Weights of a small mixture-of-experts language model, trained from scratch on English Wikipedia: vocabulary 8192, 1 pick a token.
Below are experts of layer 5 (counted from 0) of a mixture-of-experts language model. Rows are named router (the router's row for the expert), gate (a neuron's input weights, with its number), up (a neuron's input weights, with its number) and show model dimensions 128-255. Each number is 50 + 12 x the weight over its row's rms, rounded and kept within 0 to 99.
Before each expert's rows: a language model's description of what the expert responds to; "comes after" lists some tokens at least twice as common just before its tokens as in all text. This comes from a sample of Wikipedia text that the model never trained on. Tokens count by the router's weight.

# expert 1
It responds to: Section headings, line breaks
comes after: "\n", "==", " |", "===", ".", " =="
router:58 48 34 41 41 49 37 46 37 39 67 67 63 48 45 53 61 47 52 38 23 58 35 50 47 61 74 37 48 58 52 30 55 58 36 35 71 31 36 36 44 60 38 49 56 54 79 60 38 55 58 63 50 35 48 36 50 53 36 62 63 43 28 48 50 42 43 45 81 52 45 62 54 49 28 47 70 25 53 63 69 21 14 46 51 59 45 58 57 54 44 57 33 76 50 41 38 51 57 33 69 44 68 67 57 69 34 40 32 51 35 49 52 47 56 68 54 51 37 65 42 45 38 48 39 52 44 41
gate0:38 46 40 58 62 59 59 48 66 43 60 35 38 62 56 76 65 43 57 74 42 69 72 24 39 46 35 56 59 56 76 46 42 44 46 56 68 35 50 44 71 34 33 44 71 54 35 50 52 55 37 51 38 65 39 47 63 50 39 51 54 51 60 49 45 49 35 70 51 47 51 58 65 40 34 43 65 43 59 80 62 43 46 36 67 37 42 67 55 46 49 65 56 65 48 59 46 42 55 41 49 33 33 52 54 50 27 46 57 74 73 60 54 37 54 66 67 57 28 34 45 47 36 41 37 57 59 27
up0:34 35 49 43 53 30 50 42 53 47 25 43 36 58 34 55 52 53 68 73 33 42 66 56 48 44 50 40 41 63 56 62 26 48 50 65 35 54 54 70 51 50 60 56 61 50 42 54 50 59 45 67 59 56 63 52 48 58 14 38 31 46 75 48 45 54 43 44 64 44 37 73 48 34 55 58 37 59 37 69 44 45 62 71 30 37 56 54 44 51 30 55 61 57 38 41 28 35 50 49 55 54 51 41 43 74 62 45 39 54 46 51 63 41 55 44 50 38 40 47 46 43 42 53 40 47 84 52
gate1:57 72 53 54 46 28 29 72 56 39 59 28 43 55 66 43 69 56 47 31 46 42 47 35 46 61 43 48 41 44 47 46 55 31 53 41 49 55 45 54 55 57 60 47 59 46 69 70 49 69 43 41 26 58 59 28 49 46 71 50 55 42 59 57 52 42 41 75 44 47 57 49 52 53 48 51 44 51 41 63 61 77 49 39 47 49 58 56 51 50 55 50 29 55 46 61 21 36 51 49 37 56 33 53 52 46 62 42 63 68 52 49 48 51 62 54 56 45 39 33 33 48 47 51 64 51 40 56
up1:45 46 60 45 66 80 65 48 54 74 41 33 45 45 48 45 52 77 18 55 46 66 45 42 52 29 46 40 87 36 47 55 56 75 50 59 63 35 49 52 51 31 53 51 46 68 37 61 56 36 64 65 63 37 68 35 69 49 15 36 57 32 37 44 70 62 30 39 39 46 33 43 34 53 70 57 51 75 61 38 51 50 64 34 60 41 40 46 42 33 34 69 48 46 40 73 37 67 63 50 81 46 68 57 63 57 46 51 39 52 48 38 62 59 59 48 49 48 58 51 59 43 46 58 51 47 52 49
gate2:54 51 57 56 68 55 56 63 32 36 71 40 47 66 53 61 62 50 62 68 60 40 37 31 54 55 50 40 19 49 43 16 46 47 58 56 48 55 66 52 57 41 34 53 35 41 64 58 30 62 43 34 56 18 74 38 28 62 63 58 50 39 64 59 50 44 20 44 64 58 60 56 61 57 42 39 56 48 64 64 60 43 56 49 34 32 43 26 32 54 62 53 63 46 55 65 57 58 47 44 61 71 44 67 64 39 49 63 38 51 54 53 39 54 74 67 55 58 37 55 40 34 43 40 65 60 50 45
up2:55 47 41 54 46 63 55 52 58 45 55 56 75 38 69 49 44 56 47 44 53 46 27 33 56 72 64 33 58 68 66 57 42 38 38 45 46 37 71 53 36 31 63 59 43 45 49 41 36 47 36 36 46 62 64 50 58 48 46 53 45 52 51 57 47 74 54 46 41 45 48 40 48 53 65 65 36 47 59 32 53 62 42 64 59 37 48 49 58 48 66 65 56 29 46 41 55 35 50 12 40 15 42 43 51 56 54 45 60 31 42 62 30 47 24 47 48 47 65 47 49 48 78 40 36 28 47 36
gate3:52 53 32 44 39 21 46 27 57 57 51 61 64 68 39 46 68 21 40 35 34 41 48 48 38 56 51 53 53 43 56 51 57 55 49 35 59 42 39 55 40 52 40 41 48 53 48 56 59 49 43 73 44 50 39 46 54 52 41 50 69 67 24 52 46 62 66 62 58 41 37 52 73 63 58 67 35 42 50 32 56 39 63 43 63 43 43 54 65 68 65 60 64 80 63 50 63 54 30 55 58 30 50 47 78 34 34 53 60 45 52 26 69 61 33 61 42 57 54 55 57 44 32 40 62 59 58 58
up3:53 32 65 54 54 46 34 53 56 44 47 37 44 27 52 29 45 58 56 67 53 54 51 44 55 31 54 63 46 32 41 77 41 69 40 60 41 71 51 54 41 27 51 54 47 52 58 33 45 65 52 46 39 29 55 50 63 55 60 51 45 32 52 61 61 53 51 41 50 51 37 56 19 42 37 42 75 44 48 35 48 73 33 40 41 52 47 78 45 31 25 35 51 39 44 60 39 40 67 45 44 49 47 53 38 54 54 44 55 50 38 52 48 32 62 50 64 42 50 63 67 59 60 74 44 46 50 58
gate4:58 58 45 58 49 26 46 68 44 61 79 43 38 51 39 36 51 56 47 53 45 20 43 47 48 51 67 20 45 61 43 46 51 47 50 50 51 42 36 47 62 41 59 50 74 49 56 44 32 45 61 65 39 49 31 52 55 68 62 44 42 49 70 49 27 55 61 80 38 66 70 57 41 48 50 64 49 53 45 63 67 47 54 60 64 52 48 27 51 60 46 45 55 62 54 57 45 38 61 61 32 43 61 69 53 37 29 32 49 72 52 66 49 63 54 41 63 48 47 46 39 47 41 41 51 52 39 60
up4:46 40 49 32 62 86 59 18 37 33 47 34 62 47 30 49 55 65 39 44 38 72 53 50 35 61 49 52 32 34 50 48 53 44 60 44 56 51 34 30 39 59 57 59 42 44 57 51 67 60 36 38 67 44 63 43 35 66 56 48 61 61 35 62 59 41 64 28 51 42 37 66 47 51 56 43 58 58 57 36 34 58 43 43 48 56 43 52 59 38 52 70 51 55 47 42 54 60 45 52 55 34 40 41 43 67 63 58 45 54 46 39 40 61 50 57 53 66 49 42 66 71 52 52 70 47 67 50
gate5:56 72 46 34 50 39 51 62 55 37 53 73 70 64 44 17 48 63 40 43 47 61 54 61 50 47 56 36 58 43 43 47 62 44 47 40 47 45 52 52 41 54 51 60 66 50 65 57 35 49 60 80 56 34 40 51 42 51 48 53 55 47 52 42 49 31 41 42 60 47 42 39 64 45 47 44 29 48 37 49 33 42 60 53 47 64 38 36 34 53 62 50 46 55 45 62 47 71 48 52 25 67 62 67 69 51 32 69 51 46 50 47 39 53 49 43 36 61 40 38 58 52 48 48 16 49 59 51
up5:67 42 63 27 46 64 49 54 52 61 46 72 42 47 59 30 37 32 52 58 59 52 38 50 37 49 50 54 53 40 62 45 60 59 62 48 63 43 43 47 45 59 40 64 50 54 41 54 57 36 51 57 44 52 75 34 58 53 52 62 46 53 64 54 71 40 77 48 67 42 73 52 35 44 44 36 63 48 45 52 60 39 49 67 47 61 31 66 59 54 32 56 65 84 39 68 58 57 57 34 56 38 70 47 55 37 44 72 48 38 68 55 64 55 39 47 56 67 59 45 58 49 54 44 26 43 63 33
gate6:51 54 27 29 55 41 35 76 61 77 66 80 44 54 63 67 54 35 76 33 52 35 53 48 56 51 65 36 37 62 78 47 46 53 51 73 56 63 49 69 43 14 54 35 51 52 50 65 57 56 64 63 47 47 37 68 59 53 57 45 53 56 26 41 61 54 67 47 57 52 30 77 40 39 37 54 58 39 44 45 56 44 64 64 39 38 41 28 31 44 70 40 67 66 59 58 47 62 68 48 44 50 54 43 45 50 47 35 43 42 49 42 49 51 64 40 43 42 52 53 43 64 58 50 57 59 52 42
up6:59 45 42 48 68 36 56 46 25 41 50 62 36 53 30 41 60 46 66 51 37 50 55 35 43 36 42 44 50 48 33 35 57 30 24 42 66 47 57 43 46 61 61 54 59 33 60 66 63 60 59 28 61 45 48 54 57 28 61 51 46 69 54 28 45 48 55 46 53 34 28 75 64 37 61 50 67 48 57 34 55 61 51 45 58 33 42 52 46 62 67 43 39 50 18 42 58 85 31 65 32 55 37 44 53 61 42 66 51 50 64 36 53 47 64 51 60 28 35 37 46 44 53 42 57 69 50 47
gate7:32 40 46 50 45 48 42 58 45 59 66 51 43 58 56 44 35 55 49 57 47 59 46 33 53 63 64 52 48 51 53 36 52 54 51 41 67 55 44 49 56 60 62 42 46 45 65 39 51 50 42 61 51 43 44 44 45 45 40 68 57 32 50 64 51 52 58 58 60 39 49 85 54 29 66 51 50 72 63 62 71 57 29 35 49 57 46 53 61 64 60 55 34 61 64 53 34 59 47 57 71 66 60 62 29 70 51 34 56 35 59 42 56 57 52 47 71 44 62 18 31 63 65 51 35 21 33 47
up7:61 59 40 47 56 48 57 56 49 51 33 56 59 25 46 44 56 70 23 48 56 50 64 61 31 63 40 25 61 45 36 47 45 25 48 51 54 47 41 43 45 30 26 51 61 70 42 72 61 57 68 49 40 68 54 46 40 50 56 40 42 73 58 34 49 31 56 29 44 60 64 51 50 79 36 48 45 52 38 35 67 44 62 70 49 33 33 55 40 42 35 51 48 65 43 49 63 63 54 66 50 47 45 65 41 30 36 57 30 65 41 51 65 42 48 47 36 57 43 66 58 25 25 46 46 64 63 56

# expert 6
It responds to: Infobox field labels
comes after: "-", "|", " The", " •", " =", "Scientific"
router:55 62 51 60 53 42 36 83 26 33 55 51 59 36 63 41 57 54 49 50 54 49 35 51 42 73 69 53 49 54 46 37 62 53 49 37 63 43 51 44 32 42 61 47 52 69 63 68 44 59 51 57 54 56 43 43 49 43 47 56 58 38 42 49 64 51 48 37 59 60 56 59 65 92 38 64 67 20 56 48 52 43 15 18 38 48 69 43 60 61 55 64 53 63 42 53 51 62 62 16 56 37 47 34 43 67 35 42 58 35 37 47 76 56 59 71 50 61 50 47 29 51 48 49 36 50 37 22
gate0:37 59 38 15 47 43 62 51 34 42 65 40 44 34 38 39 45 30 46 51 57 46 47 67 50 60 46 33 73 49 55 51 35 35 52 42 53 38 52 56 65 41 46 42 75 58 50 51 54 50 66 60 37 61 32 62 51 31 72 50 43 34 55 57 51 71 49 50 56 32 48 61 40 79 49 44 42 46 37 57 37 55 48 93 51 51 65 45 53 40 49 49 51 51 46 32 60 51 38 25 34 43 45 35 46 67 58 57 75 42 45 60 65 67 43 59 50 38 22 35 53 45 57 61 53 58 73 45
up0:28 46 70 37 42 30 51 17 65 56 41 64 43 51 50 40 35 63 46 53 51 40 66 52 50 29 48 31 41 57 45 53 54 33 39 31 24 53 53 42 47 32 40 57 67 43 73 62 70 56 58 46 37 61 52 63 51 36 51 69 58 46 64 66 55 57 54 70 32 47 54 40 46 70 69 45 73 61 53 47 36 28 71 35 70 47 60 50 65 55 35 58 33 42 61 41 54 49 43 42 72 56 37 54 46 51 38 39 35 29 53 49 46 35 50 51 38 65 51 41 28 49 46 58 44 63 38 44
gate1:50 70 37 43 54 53 77 47 45 57 48 72 43 55 63 42 55 34 54 65 64 29 49 65 54 44 49 37 34 54 67 50 44 48 44 40 57 49 42 48 60 60 58 52 70 47 44 43 39 66 40 48 41 45 51 64 35 39 66 66 40 45 56 71 63 46 44 59 45 41 64 71 61 41 61 38 54 34 49 46 40 50 33 41 31 47 52 48 47 56 39 48 44 34 44 56 55 39 47 48 66 59 53 55 75 50 38 41 53 44 46 89 70 35 41 25 55 53 31 41 60 54 49 35 43 51 63 56
up1:61 58 41 44 42 56 37 62 50 55 46 46 34 38 63 70 64 56 73 45 44 52 64 63 49 40 40 51 55 43 49 48 38 57 55 42 41 67 56 56 59 45 54 63 47 48 62 58 58 61 54 37 52 53 64 57 64 54 61 53 78 58 54 49 37 48 48 53 58 57 50 58 57 67 60 54 68 46 53 42 51 40 34 48 51 41 43 58 28 64 57 58 52 42 70 61 42 59 25 55 50 70 50 45 70 52 73 62 55 62 62 55 59 48 50 58 55 41 42 35 48 36 47 57 71 54 68 27
gate2:29 44 70 58 39 53 67 48 59 52 55 40 35 25 69 33 28 42 61 52 45 66 47 37 41 92 43 31 57 64 33 48 46 39 60 60 49 51 32 52 44 38 25 69 39 46 50 59 44 57 65 55 48 36 45 63 32 66 72 63 62 55 41 51 34 37 48 48 59 42 50 48 47 64 54 55 45 54 42 48 55 43 54 33 70 63 50 38 48 47 44 44 55 59 44 55 70 73 50 60 25 46 53 44 29 53 29 61 51 50 50 51 45 50 50 56 31 58 69 42 43 55 33 77 63 41 41 46
up2:45 33 36 46 44 40 58 26 47 42 25 57 60 57 82 73 61 57 27 51 55 52 55 36 54 29 44 42 50 64 55 49 30 42 47 55 64 55 45 47 55 44 40 45 56 48 53 55 29 56 42 61 50 40 51 46 49 46 20 45 52 73 58 70 35 71 48 32 27 45 38 29 60 50 47 58 72 64 54 55 66 33 61 67 40 69 32 38 43 39 56 52 64 52 57 56 69 68 42 45 48 41 46 40 44 36 47 47 36 45 38 54 48 59 38 52 44 56 43 54 37 49 49 58 52 41 30 42
gate3:39 69 64 38 30 61 33 52 48 49 41 44 50 47 45 59 30 37 55 45 56 80 39 70 52 22 43 45 33 56 32 40 45 55 38 35 73 53 34 50 47 53 42 47 54 45 39 56 52 46 74 45 55 55 59 57 36 48 37 42 50 57 46 62 32 44 46 34 54 50 49 39 53 69 53 57 35 68 44 61 50 33 59 22 44 57 48 68 21 59 49 58 55 49 60 51 58 60 28 32 56 54 43 52 36 63 59 56 45 45 30 64 56 39 61 47 61 61 67 36 39 57 58 77 37 52 46 29
up3:47 29 54 50 52 52 39 63 69 33 59 47 39 35 59 53 42 75 46 52 59 21 30 45 46 60 49 37 48 46 46 51 57 48 45 58 33 47 45 35 50 58 36 38 48 60 57 44 62 33 25 45 67 23 52 48 59 52 29 60 41 54 44 37 67 48 39 34 29 37 50 59 44 51 31 50 48 34 33 62 43 44 48 47 44 51 49 46 64 25 54 47 36 30 57 70 59 59 63 60 46 44 39 55 61 55 69 52 51 47 36 40 60 47 45 44 32 50 54 57 63 51 54 68 50 48 59 71
gate4:39 30 43 58 51 58 74 57 44 58 61 29 45 42 29 42 45 50 58 61 27 69 47 38 25 37 54 48 45 76 49 50 59 58 20 37 45 46 49 44 60 43 50 38 49 47 64 64 54 49 42 29 69 78 53 47 65 46 37 41 45 50 47 45 64 60 27 66 48 42 54 46 56 47 45 60 40 46 46 64 44 54 41 64 73 44 43 51 16 51 73 56 52 59 61 65 59 51 47 48 45 56 54 38 54 44 53 43 39 59 49 70 68 59 46 38 62 59 33 32 45 34 38 55 46 57 56 51
up4:69 43 40 43 37 57 54 64 47 34 68 49 53 42 63 49 41 31 50 54 55 68 47 46 59 55 61 31 41 41 61 33 29 48 44 41 54 60 57 60 41 48 66 52 28 54 36 51 39 48 32 45 37 42 37 45 61 43 65 62 48 72 51 70 46 46 55 42 64 54 46 51 48 32 52 60 75 31 29 20 60 58 59 57 55 55 55 49 54 73 41 64 59 29 54 43 47 52 46 57 18 46 58 56 46 59 46 42 54 56 48 48 33 52 75 30 36 58 58 32 49 35 32 34 48 46 55 31
gate5:56 50 57 55 50 67 39 56 27 50 61 36 56 55 52 61 60 57 70 44 61 58 41 48 47 35 80 68 62 44 50 43 50 63 44 45 49 52 52 63 28 24 82 40 56 56 52 77 26 35 50 51 48 57 50 44 33 48 49 55 49 48 58 53 62 54 50 56 52 55 46 35 44 32 29 56 49 47 54 32 36 63 57 39 58 62 36 31 31 52 65 55 23 62 43 36 69 47 58 49 60 51 62 64 55 46 54 38 42 56 46 43 44 36 46 49 45 44 34 60 42 48 50 65 65 33 32 33
up5:36 66 65 46 40 52 46 61 53 51 47 27 38 54 42 60 57 71 44 64 64 41 35 53 64 38 48 52 38 25 41 84 41 56 59 88 45 53 50 52 66 51 54 50 41 57 52 41 67 61 41 44 62 62 61 45 50 54 72 72 58 44 52 64 34 86 57 76 56 62 48 46 75 59 66 35 47 47 44 69 27 66 49 26 62 57 68 47 35 42 41 50 65 39 32 30 56 73 48 76 49 59 25 50 55 55 48 38 31 43 41 43 66 46 45 37 61 54 44 31 51 66 48 43 55 41 68 45
gate6:31 49 40 29 53 51 66 53 63 61 46 27 51 52 59 73 59 64 49 54 50 70 54 70 26 41 40 51 52 48 61 49 55 51 53 42 77 39 34 61 57 50 53 54 69 48 48 66 34 22 47 58 49 51 44 64 69 81 53 62 28 60 36 40 29 36 46 75 59 43 30 54 55 56 45 46 48 38 54 59 50 48 45 59 50 50 38 18 58 46 88 45 81 27 49 30 59 63 45 35 31 47 62 55 44 38 38 57 45 44 48 37 73 55 65 50 58 55 63 60 51 28 36 57 46 45 58 35
up6:47 36 20 53 45 47 44 76 39 61 51 65 79 46 46 51 54 40 40 70 39 63 56 53 45 41 55 32 45 38 40 65 23 63 41 46 28 57 36 41 53 49 50 47 38 58 59 54 62 45 53 45 29 62 52 60 37 68 57 34 34 61 65 53 44 54 52 49 51 60 26 66 38 49 28 62 53 69 24 33 72 31 44 53 49 64 44 31 37 34 42 50 38 48 48 40 64 39 27 61 50 57 60 51 69 49 31 53 44 60 63 55 46 63 51 54 61 42 49 52 50 36 28 54 46 48 49 36
gate7:55 53 49 57 28 51 59 41 54 51 77 23 60 54 49 43 19 43 53 64 52 42 52 42 48 56 62 66 50 59 57 39 49 53 54 80 47 64 57 32 48 73 30 58 30 62 61 50 57 63 40 70 50 50 51 49 52 61 50 52 62 41 37 43 41 54 49 48 58 51 65 69 66 57 52 45 33 48 43 63 29 53 60 50 47 58 66 50 44 67 52 50 77 44 38 31 62 48 58 21 59 40 56 49 57 47 50 38 28 57 57 57 49 54 38 46 38 56 45 64 50 36 55 47 34 38 40 46
up7:54 46 58 50 43 54 52 28 64 53 51 39 76 43 33 36 36 68 57 50 47 48 59 49 49 46 32 63 42 34 76 60 53 58 53 79 62 58 55 44 67 28 66 54 52 39 46 55 57 39 57 39 33 54 64 49 34 53 54 29 60 33 49 14 31 51 43 40 48 44 57 58 47 54 36 53 50 45 44 35 68 48 45 44 48 74 42 51 17 60 63 36 71 34 39 52 47 43 57 50 57 67 40 52 42 52 45 22 39 65 35 36 52 49 43 64 51 50 40 53 58 33 61 42 46 42 29 26

# expert 10
It responds to: Digits after digits, codes
comes after: "0", "9", "8", "1", "2", "7"
router:51 56 58 65 66 26 41 52 48 68 56 46 52 47 61 51 53 57 32 40 53 49 65 41 30 60 60 42 51 67 23 43 46 42 49 53 43 55 54 37 41 30 36 47 54 58 42 71 27 32 70 66 48 39 58 40 70 43 51 49 43 48 46 55 47 43 54 38 72 44 37 52 53 48 53 43 53 24 77 33 65 45 43 46 35 53 83 39 59 50 30 46 32 55 41 65 37 51 47 44 50 47 63 60 20 63 36 42 45 44 39 42 67 45 57 54 43 56 45 46 49 47 29 32 43 38 75 47
gate0:46 36 62 66 35 40 43 48 52 54 41 44 36 78 77 56 56 51 35 52 31 28 51 51 34 38 52 38 69 54 59 49 42 36 51 50 56 41 58 40 43 47 56 52 54 62 52 76 47 35 42 47 42 54 74 49 57 50 61 46 63 53 28 57 34 45 41 31 48 54 37 56 51 44 27 48 31 55 45 61 41 50 40 23 55 42 40 61 29 36 50 52 37 58 52 38 56 55 70 51 30 37 42 51 41 54 45 37 40 47 59 24 75 42 51 38 55 59 49 51 40 59 46 20 62 32 69 41
up0:46 41 59 53 50 55 54 46 57 49 50 51 41 64 56 38 64 40 60 55 42 39 55 31 36 31 51 31 53 56 62 60 58 44 55 55 49 37 56 71 45 60 59 46 51 47 71 48 66 60 37 41 59 61 34 78 52 65 68 52 62 64 22 52 52 45 45 52 46 52 56 55 47 51 36 48 24 58 47 69 44 50 44 43 61 31 43 61 41 42 40 60 64 47 58 41 57 44 60 30 38 50 06 47 51 56 58 72 54 46 52 42 41 90 50 47 70 37 41 55 73 62 48 51 65 35 52 40
gate1:36 41 59 37 10 38 53 35 41 36 64 51 37 42 48 27 53 57 57 17 45 51 53 46 63 38 42 50 46 56 59 60 50 56 32 45 53 43 21 24 46 48 60 55 48 38 54 71 30 49 46 49 51 42 46 42 64 64 39 57 36 54 24 54 73 55 49 58 59 47 72 28 50 60 47 37 41 45 44 44 59 57 48 45 38 28 54 44 52 60 15 53 34 60 55 43 40 62 53 48 75 46 56 71 52 39 30 57 44 40 38 53 34 68 46 35 49 43 53 64 42 50 62 32 58 39 45 46
up1:43 73 61 72 42 59 45 44 25 78 49 49 49 35 36 63 62 73 53 30 38 26 41 70 40 43 37 40 50 50 26 49 45 49 50 51 17 45 22 58 63 51 43 52 43 40 42 62 46 44 30 66 51 44 36 45 53 55 46 35 38 33 62 62 51 47 60 38 38 35 44 36 43 25 40 54 54 62 58 60 24 65 34 64 44 35 67 50 58 38 45 48 54 64 44 54 41 49 48 51 53 58 36 65 46 33 34 51 51 47 44 65 71 49 34 45 46 75 38 37 16 37 59 44 70 49 75 50
gate2:57 45 53 32 54 57 71 51 29 52 37 66 47 39 59 65 83 54 57 49 67 62 65 72 39 50 49 43 35 50 28 47 46 49 51 61 46 53 60 59 45 52 44 39 54 73 44 37 49 46 47 51 35 58 45 44 52 54 65 54 51 58 35 46 49 45 36 52 39 35 53 41 80 43 68 40 42 47 65 32 61 50 62 44 50 48 32 53 49 46 49 42 48 44 37 51 61 54 38 45 54 51 63 52 64 17 56 32 26 47 58 67 39 57 31 58 72 63 39 70 62 60 43 28 51 59 29 46
up2:57 56 43 48 61 46 80 37 31 66 48 45 39 49 41 58 83 57 40 64 64 88 72 59 43 56 40 48 35 47 31 41 61 31 44 52 61 41 51 56 59 51 44 45 30 56 28 39 39 60 46 76 30 37 22 34 46 49 40 40 46 60 53 52 39 30 38 41 59 49 60 49 57 60 43 56 65 53 48 65 65 51 56 51 44 47 64 35 31 48 37 37 38 49 39 47 49 61 41 54 41 62 49 52 68 22 53 50 47 53 33 67 51 52 56 61 50 45 41 41 59 60 54 41 42 45 63 52
gate3:71 55 79 59 59 33 47 55 54 42 44 47 49 78 50 52 40 48 41 54 61 58 45 50 40 51 61 44 30 44 38 36 59 41 55 54 67 46 48 43 54 51 20 58 54 63 55 57 20 44 48 51 47 38 55 41 48 69 33 41 61 36 44 60 53 53 49 45 67 60 53 69 37 51 65 48 59 53 58 60 79 33 59 55 55 63 59 46 23 46 40 49 30 47 76 73 49 59 38 65 55 35 70 50 60 47 71 76 49 60 52 38 72 48 57 56 54 50 35 49 65 63 43 60 53 51 45 45
up3:31 43 47 44 61 52 42 56 75 51 44 68 50 46 41 29 63 51 50 59 37 31 59 43 45 56 59 50 54 45 72 15 56 33 44 60 51 52 27 51 68 59 92 68 52 46 41 44 46 50 62 72 42 55 49 54 78 58 69 55 39 46 38 63 31 37 50 71 30 38 65 46 60 60 51 67 57 44 30 44 52 40 30 66 78 51 48 56 56 50 52 55 69 66 53 42 57 44 53 30 65 63 28 36 58 48 51 43 53 52 43 41 30 42 32 57 57 34 50 54 34 34 50 30 34 78 52 60
gate4:69 57 49 36 53 40 63 54 51 59 49 28 48 59 37 47 72 36 72 55 55 36 89 43 41 30 61 52 63 71 42 50 61 54 48 51 41 43 58 69 46 55 21 59 44 61 63 48 69 44 61 42 46 43 43 49 42 38 35 23 46 52 39 64 22 56 61 52 45 42 47 41 56 33 56 48 40 81 41 29 61 49 71 42 45 45 48 49 51 38 43 48 28 35 33 55 59 48 49 37 46 24 55 35 39 38 50 68 42 55 49 46 56 29 57 44 48 50 39 70 56 64 29 67 66 49 68 32
up4:37 66 53 44 80 55 56 79 48 50 54 25 30 56 50 33 73 52 66 55 63 45 81 60 58 36 45 54 65 63 65 47 64 61 44 54 40 63 42 46 44 69 39 65 35 58 65 44 53 48 60 53 70 32 33 35 52 38 52 50 37 56 52 73 32 64 51 49 39 42 45 57 49 37 60 58 38 71 36 27 54 50 55 55 40 27 46 56 62 47 70 33 64 49 48 62 46 59 48 24 55 18 37 25 45 42 53 42 56 67 51 28 54 35 43 39 49 74 39 31 65 63 30 59 54 43 57 34
gate5:61 58 51 74 66 40 47 61 48 53 35 55 51 50 51 39 47 38 49 44 63 55 57 38 57 46 40 40 57 55 44 48 29 38 66 43 48 35 58 38 74 29 14 32 49 37 41 45 52 65 34 52 59 56 27 52 45 51 53 57 43 37 58 69 40 35 61 47 45 55 56 56 56 49 38 56 42 80 38 40 63 48 53 43 47 61 75 52 49 54 38 43 34 40 71 50 32 71 49 52 58 63 47 49 49 31 50 48 38 57 37 33 51 45 52 60 37 50 71 66 45 60 44 58 44 34 51 31
up5:46 47 53 35 51 53 50 42 43 38 48 55 59 38 37 41 54 41 46 56 41 48 37 48 69 50 48 41 55 34 71 18 41 50 39 52 46 38 44 81 55 43 74 54 39 63 37 66 49 49 62 59 25 32 61 54 47 55 56 47 40 57 56 43 35 39 54 66 53 33 61 47 46 23 57 37 60 42 54 47 42 43 34 54 64 34 39 50 55 31 57 56 52 71 53 35 57 29 53 53 51 59 39 33 62 54 17 32 59 61 49 45 24 53 59 39 54 56 52 42 61 34 45 30 44 59 34 59
gate6:54 72 58 63 39 70 58 56 72 52 49 48 33 49 34 67 47 65 50 41 36 35 44 48 43 41 31 50 50 49 70 42 53 72 48 55 55 48 59 33 26 55 40 44 49 16 53 52 45 52 61 65 55 51 55 59 60 37 53 40 46 67 48 46 68 46 58 58 64 71 47 58 45 61 54 36 47 59 54 29 59 33 27 60 27 66 56 44 28 33 48 40 45 71 57 50 48 47 59 58 61 59 42 67 54 58 43 45 50 62 53 46 32 42 29 71 51 37 18 36 47 52 65 60 39 51 40 51
up6:49 39 47 72 36 40 68 66 70 78 50 57 51 40 56 46 48 46 54 48 52 45 56 29 62 44 46 42 54 21 47 67 39 63 43 56 54 62 46 33 64 53 51 51 59 46 25 54 48 63 66 66 48 42 48 50 60 33 53 48 32 54 57 41 65 64 86 37 32 71 55 49 62 49 45 50 44 40 50 47 25 41 57 72 29 54 60 44 57 62 53 55 62 61 22 46 45 56 35 38 39 90 84 51 69 43 50 54 46 62 39 42 45 70 46 65 43 51 41 59 51 37 56 54 41 40 59 53
gate7:40 60 58 44 52 36 56 67 67 63 32 43 39 42 18 20 57 60 31 38 43 82 33 44 65 42 42 43 50 61 28 41 54 47 70 56 52 77 62 27 62 53 48 57 54 73 51 38 43 50 54 18 39 61 71 50 37 50 79 50 57 58 53 42 52 47 53 72 47 56 43 77 35 49 47 51 40 30 59 35 69 52 43 62 65 47 47 61 41 64 57 54 31 56 55 38 53 61 48 59 51 19 42 58 59 37 43 54 14 57 50 49 50 44 61 64 51 51 46 47 51 65 44 57 55 37 50 53
up7:43 47 39 37 69 46 38 24 27 53 65 49 47 50 50 57 38 38 27 38 41 29 34 62 58 48 49 45 62 35 68 53 62 64 22 64 61 43 42 63 39 64 73 33 22 39 41 64 55 66 52 50 47 35 41 47 49 69 33 43 61 32 32 45 56 66 50 36 31 43 57 48 61 47 59 70 43 67 50 54 48 50 47 64 65 53 41 58 88 40 42 66 66 59 46 50 28 42 51 57 62 59 33 44 58 58 47 50 73 35 54 40 47 39 59 42 50 57 36 58 48 48 55 35 45 46 61 67